python train.py --hidden_act="gelu" --router_logit_norm=2.0 --num_attention_heads=8 --parallel_block=true --learning_rate=0.000439
Below are experts of layer 4 (counted from 0) of a mixture-of-experts language model. Rows are named router (the router's row for the expert), up (a neuron's input weights, with its number), down (a neuron's output weights, with its number) and show model dimensions 192-223. Each number is 128 + 24 x the weight over its row's rms, rounded and kept within 0 to 255. Numbers have three digits each.
Before each expert's rows: "comes after" lists some tokens at least twice as common just before its tokens as in all text; "comes before" lists some tokens at least twice as common just after its tokens as in all text. This comes from a sample of Wikipedia text that the model never trained on. Tokens count by the router's weight.

# expert 65
comes after: "\n", " |", " =", ".", " ==", "==="
comes before: "-", "\n", "|", "The", "In", "=="
router:114142109131106104132129133098146116101113070166118109116152122084128135171137102127150074111128
up0:133146115159130086106109089114134092120183123149116112119145124150070218138111149122111160121151
down0:082064114099124159083138106103097122132133158136107154129126131125125071093138108133122111114121
up1:129147160123137104109107154138079091117146134134144137113116104085151118133125204079120133139151
down1:101127125140142154131104087130121145120093164132122093091171102127114106133125127188097125175125
up2:157170115125085105120124120105160093131077134084105154128136170111157192138117133158097107108096
down2:092094138153149108125118110143095161119155163136151127127138147121136123117137119112110115162118
up3:128157123123134076112148143092106197159060134100115113129148140106187174142152140118136166122159
down3:119112129129085124143095134140130120156139103106129128122121154134109092120074136119106076137124
up4:102137124149143069110126151162138118110138148135130151121152109111113098135111171074127119151096
down4:128145089092133122132127106122156135148162118084094110153096119150147114123136092150149135112141
up5:131156129112099137127093129142133078130176135161119166140101166081140102092107127133101105140114
down5:160118109169149130137157083109128160140106155110129077112136070164088158140105125149161190125134
up6:135182142091093102147149102074095081142133111194118085114133167131098169094129102119084124142153
down6:121079121169139137096148105120126088089142161129101123128151168125141091140129134138132090130132

# expert 113
comes after: " |", "|", "-", " /", "}", " Coordinates:"
comes before: " |", " -", "C", " /", "I", "R"
router:103171131137106147147128157162159148104088100154111094155092158139075098154129103145158098153146
up0:137114132152159109133103164110172064111149168131155138133142117164142130091123135153162146108138
down0:121119083111129128102145097093157151163128118117069135085146150165141110105168153129146097147121
up1:099109108107120167143156163154094155128114140108142160137100108116154117157129113128140113126149
down1:123140150094098080148105108154122126151163122087148124101090074121115164154118120068113183121106
up2:124118198149119143106105093141163139089088157090145100114157095126090158148124082129130073126153
down2:156165150106104166132124112098140120107102108092134099152128106103093099136153083151135123137160
up3:145139112126159137135135144139153118097137133124143143142109148145141161144123138113137177129155
down3:130159091115104095120129102133112087132159142122150125150108086149150145112099091133107169088136
up4:134092177129095128117128121131190082125140121104080088171092131119116117171101093122110094139162
down4:119165188095077152147125133129130127117146063150133134144094102121150104159105082135114088130135
up5:097129132100082146067086134148100172178159106136147093080175143108107146124136148122118125167143
down5:171107184155087110138128126161115114146108176104094102108165130140105139147097128134142163133169
up6:137128110140130148128111109126177105105145129102134162124165138156109143162092121106144109135117
down6:153141168105171099123180101179100133128156129116156148108122104156189173114110120120100147093143

# expert 35
comes after: " |", "|", " al", "/", " -", " ["
comes before: " |", "ay", "ro", "ir", "ar", "ash"
router:141117094116110144126117152139130097155103116086128103098079155183167078134115148183134118137152
up0:130142108114137137123100142149131132071159141129158152101135100094093121110122125115123115115148
down0:100114144138137134106092134153147153084120184146112145114118143112159144146109120140120106133170
up1:087140123094097143150151132130129137160098104096140163109134113169133163162132104153111145123124
down1:144113157133121149139117144109107129168155140145089125101115111132127145115110122144124167153123
up2:129124144122129171115135064135106137122140150139127103128107120127118132155104136137148152147124
down2:098161111144110147155135116099073135091144098149156126113160122137101152173114125142116187121148
up3:160106154121149137090126141112141122156108161117135103141131132150129123065108151091119120110129
down3:148113110098096147133093150149142078135108119102131113138089122146135091088109126172086116095138
up4:145158141073126138141143153120161092166134116078125136107132120120108131099108176080085152094112
down4:107072132114140101122067109171146089100135196150126133121103124114111129097102132134084118138108
up5:167118180160144120123178086100133128165141147160108124139110148086169166117171174111150147148116
down5:091145121155121135110142131088136130122124118125136121076111130139108160132134092132135146102163
up6:106131143121127108160119152147163155087152133097190170150076098131107152112129093142084111126108
down6:129116127159177142135163140143108118095150128145091125132156111143137151177173114129123108160151

# expert 17
comes after: " ", " 0", " 1", " 2", " —", " 3"
comes before: " ", "\n", " 0", " 1", " 2", " —"
router:146151156176127116185155123099133094135154092184097119097147121152141108167140125154095136159134
up0:126115108081105125127132149127130183138157125112119146162153114115097124102121133159137136137089
down0:083169150159127117092138133113098107121106136139135091078112148160133109156108111097138130156145
up1:125128091139116098091081104129121141146119190083120158169093133091091168062131163113179158097132
down1:146114171148117111146123138120157113123140157144131148117157121110133165162112131109147152178131
up2:139122109155106125134134143116149182130110108122163136117156114136145147116111173116133123092144
down2:078165170103158147139166112123112094136115183145102116126107113117128097105084131130179123159181
up3:162113098122155145144155146127145091149104143092141146098101101112105119151148149140138128128117
down3:090166124177108112134087164093116125128181122125105103145115129141119145169146150052135149121113
up4:124148152091167125121145116155161125156136099147141162138129104135125125133056144123126146141137
down4:119072147097106089171098153135100110132155148109131096120141183121149135134171160126096133116127
up5:140170092172118088098095081128139162143142187094143141140120152103097151069135161121171126096160
down5:127122143165170115122121139127087093140145184140110149135113147127113133159114161160132116149136
up6:109150145117130120138139132109149178130122113127136082138127164127104142103079128111151141130113
down6:123100155157128122076081169074118082122159130110136133100111147128117108120177115090107130103129

# expert 15
comes after: " |", " /", " on", ";", " No.", " his"
comes before: " |", "\n", " The", " He", " In", " It"
router:160134125098171130155147160151131150137203105105055138179106137139161113106151142146107149128109
up0:139154137122147135133118142112098176188155148133092098139181155133116118117127118093096139151146
down0:133099129136127113128169127159144103106135085100184158114092100099120152125085146161130124099139
up1:096119122092106106120141116096135120153136137129141119116138091094099151119105110144102142145148
down1:144123129162143143113164117190157151110109120167117096130125131137127125125164159137147124151128
up2:110097122153144099141087186127157158165145126135097130133145144145119140155147193157147133130079
down2:148218131115113135114145077121125083148115080129169120158097123099113100124111121095127133127156
up3:109120130104125093148078149112086112098120122104112105144135129124144158093116128115107106148173
down3:155160129150127135117144140125152115156122092123129144109145133178128095134119137129145117120098
up4:148092149119126106143130145089099128118131105142088130111160118142093130146117171140137155135102
down4:101169111123117132123113120160147137142121141119157129155122162138148107140124126100120130132129
up5:172097100139127100140160147160141104158149078115089120132136155101091155187149112124138154124091
down5:099166114123120135088109090089108174080120196122165166116119119146148139065109107097084146135149
up6:101149153120091131162117187103093158163106151144093107117130165129159100116139113130144110091154
down6:163123106133170114107118103102126099124147051096169164125087133123090130119093126125131127171117

# expert 22
comes after: " |", "|", " a", " The", "The", "Personal"
comes before: " |", " of", " for", ":", " also==", " =="
router:101156162119111123123121139131131157151134133093145143104098152126098151088110087149137118150128
up0:152192117117154102152106098123134089083132116095098135145164137088133172143160153147131106145116
down0:116140104114159176124108138142118128169142154143101178087137139106109116077110131135137125137125
up1:122148139160117140111113141130139163137072194154091150129135127144140159139151121131152147162138
down1:124127158102117116115153118140120093090082061102134123141156145109134145092157144110138133130105
up2:127166160149107150145145115096194131136146112101155132105115178160108101152100119116113094139132
down2:138099153169157090160126157091146117145133115108144111145104116099119115116152119124137110130139
up3:121161145141104100099161127121094122165148141107118130125107133128150076137133155138160092121152
down3:095155116126139161158132175166180150193116169098129117135117103076120125134159148145140123132142
up4:167171145086131117113106101116133134137182112108134132116097113157066145111099113108166113133099
down4:147128097119152105150069137147126084123144112158126130109112112121128120148122116147129136137128
up5:139099162096119105124127124119095117115161097107101097106147160140166156138144163122143124132152
down5:111110123125150143143092083151175121097119125135081147113156144136148064099132097098162127136108
up6:138117098134140075109155104132145149147168111115150117075142089102159119110148148124147112085113
down6:118159117150134184138147120119112154135103158099109146156101126114151101082132124104121107147128

# expert 37
comes after: " in", "|", " (18", "In", " January", " In"
comes before: " |", " –", "),", " (age", "–19", " he"
router:150131096129105159128146112118086106128171128151098129117133092130118163134123162087124152112116
up0:122112142111104102127144181105137129097151128130114098144111133149155124130147116115124132124125
down0:161119093154086160131100086139110163116138082159111127160112125092083145075167144110083125151110
up1:153120138160127144154137131143161133137140127133131151121181144178105103121089141165129113111101
down1:129164129162088152126149108129147150169123130082127175103134145139138097098082168139114110121100
up2:129113116125112156077146150125141126135177136157109112147155124133106130091074128143140130114120
down2:161148077112095157135172128125113117163139124127116142135138145140135131118124188150100094080092
up3:073175177128136108156146160128122136108108122120137123113094098126158117143146088112125142125116
down3:150170091141127120129147109117110099121143093154132105099114091093137115145152108109113159126153
up4:118089113143179089140109126162174158124128136125157118109140135139128144128130136148141079110148
down4:099100155166148166142119111146174144136099150090146147118090133155124104102089158114125139140130
up5:085109176099113126109155173164124129113136105145163148143132165159147102151082119155080092065090
down5:147189077138091110113121090094132162099146140121116136118137160072107136117150111130097141137091
up6:119138149107143095160114156115172130130148073073125171131125164110173145111088115115090128130084
down6:168160052111119166115127102158107125094162153150123118111117119120110137120150103106100127106079

# expert 115
comes after: " |", "|", " /", ":", " $", " No."
comes before: " |", "4", "5", "6", "8", "7"
router:179132134122145151114088117166137095145145169130128163145143117115121121080109144175143118086190
up0:127159095124127136138117111140132166109093113117140133098127143115194103195149157142134102154126
down0:121094130071165099094119119116148121185140128119115108143133126140085126082109119138119136124117
up1:120105123135118135112133120098153170161117123091166137159131152120118119081141094098159078125136
down1:148113143104114112104113135130126088113104158156120100060137092158150083130118182110096144091116
up2:156154151099121105136121139095116112171110163140144129154195148122112158125092129163127171096168
down2:095062126127153109126106112145139108099138078135124095114129126120114130148161100134118079171080
up3:100105174140132092160120130095157145140111092094164106138119134122068142139111142110100141136123
down3:075096184131129119134095140077158135124126082104155131154123130116108137145120110095107143150097
up4:135124157098131161146154102098160133181109095124123126137142125129176147139126172115142144114148
down4:074107154139106118079092148097157113131113088126129132149121132093089137142129101136130156103118
up5:148175126131123153136132110093117130154097120138162118097110101130134114134091124125090139102132
down5:122104123116146063150111136116134133124150130114101120142112141141123170147124106126146125146148
up6:177125115146129122094141111133107111169130180140093113115174161162099124114143137124158134115140
down6:099118146105117147134137129111149109100098104133158165136087128074176096119114144153120124121091

# expert 50
comes after: "\n", " |", " =", ".", " ==", "==="
comes before: "-", "|", "\n", "The", "In", "=="
router:120125113137117124121138163124128130135106116125149123106176159129096123171142133139130074124096
up0:131143116132130088163118201170138128139099110156152174192148120151118130110159140136130148150178
down0:131101143129142162114139121110169117127126176188158097119130096126099136114144104141132122117143
up1:152142155086155103134124140109166073137100121129102096133160108100122126135138192127151138131149
down1:131116094125171128136132113168103183144140154153096140114123086144121127151174128116107148118084
up2:105127147132131098147140095199096167129116121144116130158125161161079160139102153103131107131126
down2:144101112170150090097167129139121108143145111109160127138146121113155100133148112174143146097103
up3:086166119130112133093108141081128165141150141164172147118104145106121120155170158157097151109153
down3:121126121096119104148137134109095097176134098152155127124135105121120140151105108113142133156134
up4:160149136141128118099132123161124127123124141105167128165111091160140071145110143121124112100136
down4:077126097122116121152118074159120140158109060137136137147112107147140173101082116138128179118134
up5:155174114114142116134118144106148111140113144130126158140092140140136155128136102083115138124130
down5:145112154120140115141115119172110109151103115132143129118163063184132137131082112166135132106126
up6:148116133095123106131080152082118123172132131184175105152161150115147156153137165107124142113146
down6:079164134141127148140109178120077142155141113132094142130082142166127147135096167130153089153077

# expert 85
comes after: "\n", " |", " =", ".", " ==", "==="
comes before: "-", "|", "\n", "The", "In", "=="
router:113134091154096109089102118090121139174120123114168112101136144108133110148103146130118087119113
up0:115117107122115159154128196192142138153139104147142098107147152092090106168093105095073065098161
down0:150146135140191109152163121110123102145146140115093116173144121152124133125148151155164191139128
up1:103141116127132148115110096108120098132116135104195099196102127163118136110100125126090121150147
down1:144167105070124105090176142132108137144122121153122121137080139153115132079108091085176146097102
up2:117112154122132127128138155120118135136121120138123121088099121137109106123116144107166162110116
down2:154109130104156067057128127117150116158132136098113149079081169115195177143124149166115107133148
up3:178125100116105105111150120097091081146134152130085149128198148154171125141133115140135134133139
down3:124073156149162109138160111122157146148169151125097144130133119120098145089133154154109126091127
up4:161146140127164087128141111116143080116150104128144099159092081149115122140106132114136146146097
down4:140132136120109094073153130131126140164121090136124136079116140145100098118137112102125104097153
up5:136136139145147120135121148155092132157098194126135150129145112134097138123093143119077130167183
down5:140155118142129084089150213148081117138135147155157102131175125103129104148164125139122115093117
up6:092050154129130167138124079137129197152123135111111141058146146112118133134148148134127150146107
down6:131107123202114172149126118111127101096138133120113087126137119147176107127152125145127189104142

# expert 33
comes after: " the", " a", " The", "The", "'s", " an"
comes before: " of", " in", " and", ".", ",", "s,"
router:120128114108116125160138136112112156144111132151136126126147147095128122121135113114080093114120
up0:113121162111104138174123096096139117111159142150083121096186163170181103127142120139159147110147
down0:166161128131165104179134137100119161103150150116102079098129143161125099134129117090171159091096
up1:094115138141149060115142158152129119103153133128128141142174152141172107154136138163100087099174
down1:142107134142138155163151134138111150161127214135098114119141117125097111146113100110107122125121
up2:147091152135129157101103109095106170129154087134138133112139103142135089130121108072110140113157
down2:142175138177128104138135110142150116117140152122124111142125147129160145113130126088167161095137
up3:111115154102129090105117097136127145096127110123129072119159079159168111131132122129127165068137
down3:172106136156113159136168125137108109122096135141138109141123145187138135123161124142127113028146
up4:178115100166116127123131128114097079146124137127090144115156090114120179128143122115158157143109
down4:168138112149108104108131110131160105084081026129146162135140147126173112131107135181122154096131
up5:150157137122123150145141100103123163141133158140120140098140143113083095127118140141133130085077
down5:144145102119082152121131122144099155133166074159095092109142158108074135072116146109106103117116
up6:116103095127087143109109158149144084131086136138125127170096128156119142122101153083073113154123
down6:132063114119155112114121132119131112190154180123149151120143107121121109113103114108094105148114

# expert 58
comes after: "\n", " |", ".", " =", "===", " =="
comes before: "-", "|", "\n", "The", "In", "=="
router:145095150151140143105116109128098101094114118199117154157101148115134119148139118087135122130168
up0:174136155124130119141108107167150178167127109126123134127145147083132096156146126088083142113145
down0:130121121152120098117140085111076129116134127147133117153140130138145175127126130168083143118140
up1:152095146159121151124143124157117146133120139145118172128074151127129109119107133139143137151154
down1:165104131135153166088163121135126146138103137133105159135124144149134142165121134123152116153153
up2:147146131131136080139120107143136104137127113133159127114123121134093120123100149150124110135146
down2:118126156098109112109145111113091097147135143141152145141106093131120163148144103104114136128122
up3:165159161157146165105170136119061107165116112146109146114156149088091094104082155151107125152114
down3:107107144128127129162118105161144105136128090125092109173155131117113126161167122111143156128143
up4:114119120093145117126141081125113211101131140135146106116164133143142151130139121158083119121120
down4:124181107122111077166095114123100107176125081148111151142129152115099088118116128108165135114099
up5:124154150121136150138106139151111120123123114076150139137133093162151085113113112151132141133133
down5:107118145113176114156124062128125117131114093126150098142121114159157146100106108134147152110118
up6:108115125110150147083122097118091119126150142152126115157123148148100117107148141072135122104107
down6:126143139146147117097077139133078119119098186164137128129123115129112108109142127101177128096114

# expert 45
comes after: " |", " $", " 1:", " /", " 3:", " 2:"
comes before: " |", "6", "7", "3", "5", "8"
router:152138125136158148126129144139139138125127145096119151115143150132116115102108142165140110095153
up0:117150150127135147134173105117159140140168119142139124103127133093168120111126120108107115104165
down0:155157143112136112124076107142094134116092069144133146151106126192109123172124128161159170141078
up1:156128132169113142106160168123165134118111107106128150084117141089148122162140129064078095148157
down1:113136096084126125169100102124142145151194119121139112137143174147096091135092117142147144108100
up2:125113137140132126163093151137144137121135148152100182112129131161122107132117103176101096094160
down2:153137140114126120087163104134105133112199095137145132161139102070103152121134144109137139158120
up3:133121155143135133130119113149120146108143099099100155134130071138164128139141128121109155095117
down3:142118143129085124113109129126122131121150150122150142118112136106143133152140114091089103124119
up4:112105127143132137117145161155122142070122155156115119111125173156093076186117129110128115124125
down4:146140173128153169167113150072149142127123122139136154147123089109141163110107103110131123116109
up5:103100101121161136110147073112152120184137089132187172084119142111120106146126100113133120159139
down5:194166133122137123152113160129131145108095121137099109136138137158131106152116153116162110138115
up6:107157135130085126093122151116139145178102167140135160106094148137169180155123079104139105146160
down6:145085131124140111159114118116136093097103090130149166128108119116115098148101125130127149111085

# expert 70
comes after: "\n", " |", " =", ".", " ==", "==="
comes before: "-", "|", "\n", "The", "In", "=="
router:107143144101129118105104115139134144105100120132113125128135160117064087114122145142136100125081
up0:176127094071141152122087081114144127140094111138144123160154098107152156151125162103089125144122
down0:114126127158107179164124116108136106102134134098129116109127119093140133139085135146133126108155
up1:120118114111133104111141064127154175157076140110104148138130129089190143148120128143126143149124
down1:143137146169102167157125170118085106072157173105133123169118126174109124105140146131158078106115
up2:172132143101093114100121130203157119149118138136140147136089100126117137137127141152074118155153
down2:087146102084161124160127127107147120130124195170153148140122097145132162117128082163130103117144
up3:164145125097122145146117151087169138139110148123099186132118149132200138111169102134115110149122
down3:120128135161102105095104105149152123148116114111153128154144123140111135121128115127115116095179
up4:132117122104131103111119151140147094122155120124138072155122147105068147130138114128130110111150
down4:159153125129178128134158176132075141096134107142131145108131111128103102140126155129127158119125
up5:113091141145136134154136116160099135146118140121084195123122143128128092130121109089138119127140
down5:163117095125116157152121095107171116121117142135173071108149084127170168128137147114113093147127
up6:101157135085086161117130107077157116101133107151126129120160188119113144104120110072156154133154
down6:196118110149142114113126129125124113087140136126129124115117100116135137167136146188096130127122

# expert 10
comes after: "\n", " |", " =", ".", "===", " =="
comes before: "-", "|", "\n", "The", "In", "=="
router:131121141146156140133108147089090099066134086128141106143102116105143122165159113122100146135123
up0:112132147145133118126145122128160138161124186144098155139133139146088124117091127138114148189167
down0:131131099151126129127175136112145115159149181148109136171119154157150134128087117157147164102153
up1:151117136114120150137134152129125132152133148170080138116106100144136121113134164096143145127134
down1:115128144174168109145152120102118157155164158109175154108112155158136176134091146140116145164155
up2:103137130135133122122131075126134117154099144151095155152052100150111099127120145163119162142109
down2:131099142135155137192137154142118126145161165140136115124208142137131128105113134170145128154136
up3:127128121111137063123109118116137146133163115092145132159089116135121159111169191118157127152149
down3:112071141105113150134127127117086115137090183152137118169079145121154096135145102142130096147098
up4:090154134119124076139116145141139091159153122114162142118109110124144131129129143093117126109123
down4:117099159105168134151101085115119144119113066149143085144076107146142129133127081167166133117098
up5:111122171114151160143124137158115107134096125118144139127061116118130134112125125161134159136160
down5:154129109162105123134130106095119127115164179137138136151196135177146120126112117109134113128132
up6:133166174097122120112116163133155106128075129114093138113083114160106157121107144109101117108112
down6:136131116131140114175156120133093152073144160170170146127169125163161123091121089160145150167135

# expert 9
comes after: "\n", " It", " it", ")", "===", " he"
comes before: "-", "|", " a", "The", " been", "In"
router:112130152129103118112114132108151139126126110123157142084141135149109112107121114155107104137099
up0:119122096130146126138133126143138178141154116115126138112139099151112122114060120155103113099160
down0:128129150096087104098146146132127106130114200159168121093111124107140104138128147130078091165102
up1:171127158133125158135095163111160097131145127101091083156131206120108129162162128129133149086148
down1:135167093147124120113121131150099170135087096129149163165111112113144174089107124131129143123128
up2:113126115125136096104132118117159162138121119101096101170154137118114157106146128132118140124185
down2:154141117103136145105085123107071147103126163089124164145077113141084099119131132144145107115089
up3:120079103108122134141111093120165169146134144138126134137132137109175103116150161109119144137110
down3:143122147091140087114125102137089150101135148136166140119133113129102093151169146103141089126145
up4:109089121158109116153122090099149149128159112155121110107083121110113143129086141123103122099109
down4:114134132095129112092123171160145110169142178130131160075131140114109107117127110106156120130125
up5:155153153160131140140089113129132111080129118129152129116137142118135133146145108104141156099152
down5:120095108128127101108147134098110128141141171144112134118123071152118102108121155142108131137110
up6:141124127122096164135088123129131120104120124092117110115138153153135122181130125142145090127106
down6:136157137143122078115134177134121102150099115127134097101129138114158139124118129132135151133168

# expert 11
comes after: " the", " a", " and", " The", " to", " his"
comes before: " of", " and", " in", ".", " for", "s,"
router:093126100104092158161121124106144160125114160131130107069146180118119097128115138108110115143126
up0:144148131125147086173156141115090141121118139109119124139157151114185088109142156127110111105127
down0:080064124079115132154144132140160128109134138127126087135153142177100121132107123110130122112133
up1:103107107104103134119107139140139110144089156104139111142114157105155120139108137112159134101117
down1:099135121158139147123129107104177123163138207109100121093115133149123148125131121105138147153152
up2:149146118130081126092109128135144100120120163064097128111131095111177129147147140131082150132115
down2:098145145124111085106171101120103130124121056149069151143154082126145155147113136113148127097124
up3:135111122119104120125130075118092110111109126162062099126166111160157105155122117125180200078141
down3:134158134150149159112108140153073114120165084157137127139116139170124161130082104152135179078138
up4:154140133162153140186150162114150152108144122138146158116134148102145152123100174089136119123153
down4:123126132108157165120094113088138141178110230133140161088127138092116118128132136064165171124166
up5:130144106156153121103117124103135127112144125121115124135119143121161164155135155117120163103164
down5:138140142137120094119168128102146141121147097120085118121142178105131149138125101128152149104127
up6:138077094117093126134109094163150144119142102153106108123127147130102091111129132145130151151151
down6:127136092157116101144129126152105151112135147126072129133091150109127122121129118167096112119149

# expert 125
comes after: " |", "|", " in", " /", " (18", " July"
comes before: " |", " –", " m", "4", "',", "7"
router:159158101098113136111150126133090104129142149159116148089166103126128117105094143133113141104133
up0:125110114121172154103129122097131111113159095127118117146139152100123132101120102140111137152130
down0:148160095090119164106151138154142122143184150125100117156137155139155118112152158150115109083102
up1:111138090114130110151136116093100112130165183117130140143124121067098116072086090177131133152113
down1:143116117149144112117111152137149140122106080149141134113114115167152128152179148066134127110136
up2:150065131154148113088112111125125109134166123121139139151123104138124131123131182098164111114115
down2:063117173140129125100073135098151106112117117131158154128127126094106149151121081068099152156144
up3:104117166119087154122146130110136106171083114111148154145136126143114106151081092142121106130119
down3:136107107140164098122121117153127131138161133159145100116111132147156140120152127096143130100138
up4:138091093149120125144137112095137145161161105081135108106126162153085121111119111130117150143103
down4:136171125133142150107133147164105123123148152139126142101124117113149102096122130152109095105117
up5:122133117094126105109148135104144151124122210101106161147123153133138175087108121161116119080154
down5:167142127139106117130127127119102113131144032161110094121143121100139107136177121111138128154134
up6:139139111128162165144177157162125102120122121108140182154119134137113156123112129150133138117144
down6:092113166132091087119068116094144133143151161138141107104150145120159144113116137091134129139100

# expert 44
comes after: " |", "|", " /", " $", ":", " (18"
comes before: " |", "5", "4", "6", "7", "8"
router:176147075132143179117148105150104116150170160160086150146155135103132090109119141120175122102153
up0:101140154117137148150069143106123124147094169133149125137159146138132164099103078135118099108146
down0:160129107124154119117156100175108118133160158151094108141100112114130108120143158148182132143140
up1:157119093153117132126111099137098152125142102140106085130156117124129155170193134095120164164107
down1:063145168134116121130117144086139117124128115123131180125134146111132147124099080124083113151116
up2:131143147132126108112107152114171126132102146115217154148140113113154121146110124149075120146085
down2:122107143088151124141142135143125120138172114124057113140126149136099113100146131126160135128121
up3:127123161116148166123114150130124139170125131105168161133144156106123124111100110137155112115128
down3:153129135118128136111137115143103072114150163162149100118101106165147103146144144122133144135129
up4:101103142112093123134157105132128145121127136114136089119115088164103159146192128123113133126128
down4:081095174152103090148106149082130120134111088127160143118141137123119131141103112103106117140107
up5:130125121124132112135155176140166123143114127113129133136157149128127154118121134107119103125120
down5:094126151154110105144118110125102160113121110112128129098085110144116114140105079137139159143128
up6:167090096128145130148106094144129118081119084163140084166101104119114126140114128111154174124097
down6:108199156099159101144121120139152118166144174117095157142154144147117129121117100157113116128118

# expert 39
comes after: "\n", " |", " =", ".", " ==", "==="
comes before: "-", "|", "\n", "The", "In", "=="
router:096110099098123154123129150113167141103129102154144090113134162116111153109115166163135110128111
up0:140167118101178151144137169114153144148127111153090122196119148102132171145102151126103155130185
down0:126077136132134134167126096127120113120125116126103129117140103091091144124093150193121130098128
up1:105163111095163116130143123068097129108118109142107112160149167118108111125158193120171092129169
down1:154123140128170148199110118154132114133128160123143133115114090107112125152115125136086119118167
up2:125121126107128101119126125126084152131115130145090153167137155150125138141125149116137095120102
down2:146091129121132111190162132171111114134113118126172163137110116152143127112118176151120153151130
up3:124144135134147097137098112039144155126143139078158150118145112164123096154122179157164155102133
down3:156157124149139105152130132143154092130095121110090122130127128135139117155150110081156107129102
up4:139126156122116164157140136153157166161137125146111171133129149098133121147120084160162130113116
down4:144152083152074130122152128114121094168099128132185119115106122094138142127118124100113129093124
up5:140122140150129096109130145142081143119194131137128118150167179158125108154127179125175113134151
down5:120103150123154155128100103159130146145083102151167091157126069130150117119125146145114162129127
up6:121153101132115112139084083127169073123095130105166121180151104139125118121088122056127101091105
down6:151098125115137162116148125109119115173112177106140153153072098137151153101116081123202126117156

# expert 90
comes after: " ", " 0", " 1", " 2", " 3", " —"
comes before: " ", "\n", " 0", " 1", " 2", " —"
router:104104107160136120133140113113123128127087108194114121129120116146132126170107123127092097145103
up0:147081106117152123126111163135093125143107142135107116120107104129143116125141154132134132115122
down0:092140163113095136157160113147144089124125117115173141144150156128137166121101165149135138127160
up1:144180147130088107116078135164125160101165150114143125171102124089095166113109139137157150128156
down1:112091111145162136146143123177117130109167128119149135135124127124121136162124122130091151127157
up2:138172140158102101071109101091127150123144166106142130151089142101101167092109137144171141079135
down2:129114114138153171140148059108110128117145152174139141107146102110125158155103095151108117095133
up3:136143135132105108072090125113141136130118176098154124145100176081078178087096146110178112097163
down3:109127128095118151123151116119104093121149156152117112120094145131106093113156105091091142121141
up4:141089132126119159114148134116142087122145144135125118134151138144111136147129124124129124129101
down4:129140149134131099153099140135111154105105144129134132117106128104130161113166140100172123142173
up5:141094127151151113111114056075159135118172121128135158130116112146131140125079135113125168152144
down5:119191156164118127150160130147129136138120133123110091142106159067099112156171128103152170115107
up6:169156098132097113104126103126146125123147163086146104169102152110108161103126141111160135110141
down6:138106116148142122144147108161126116153176138138105126109116155150139152145121122142080127122143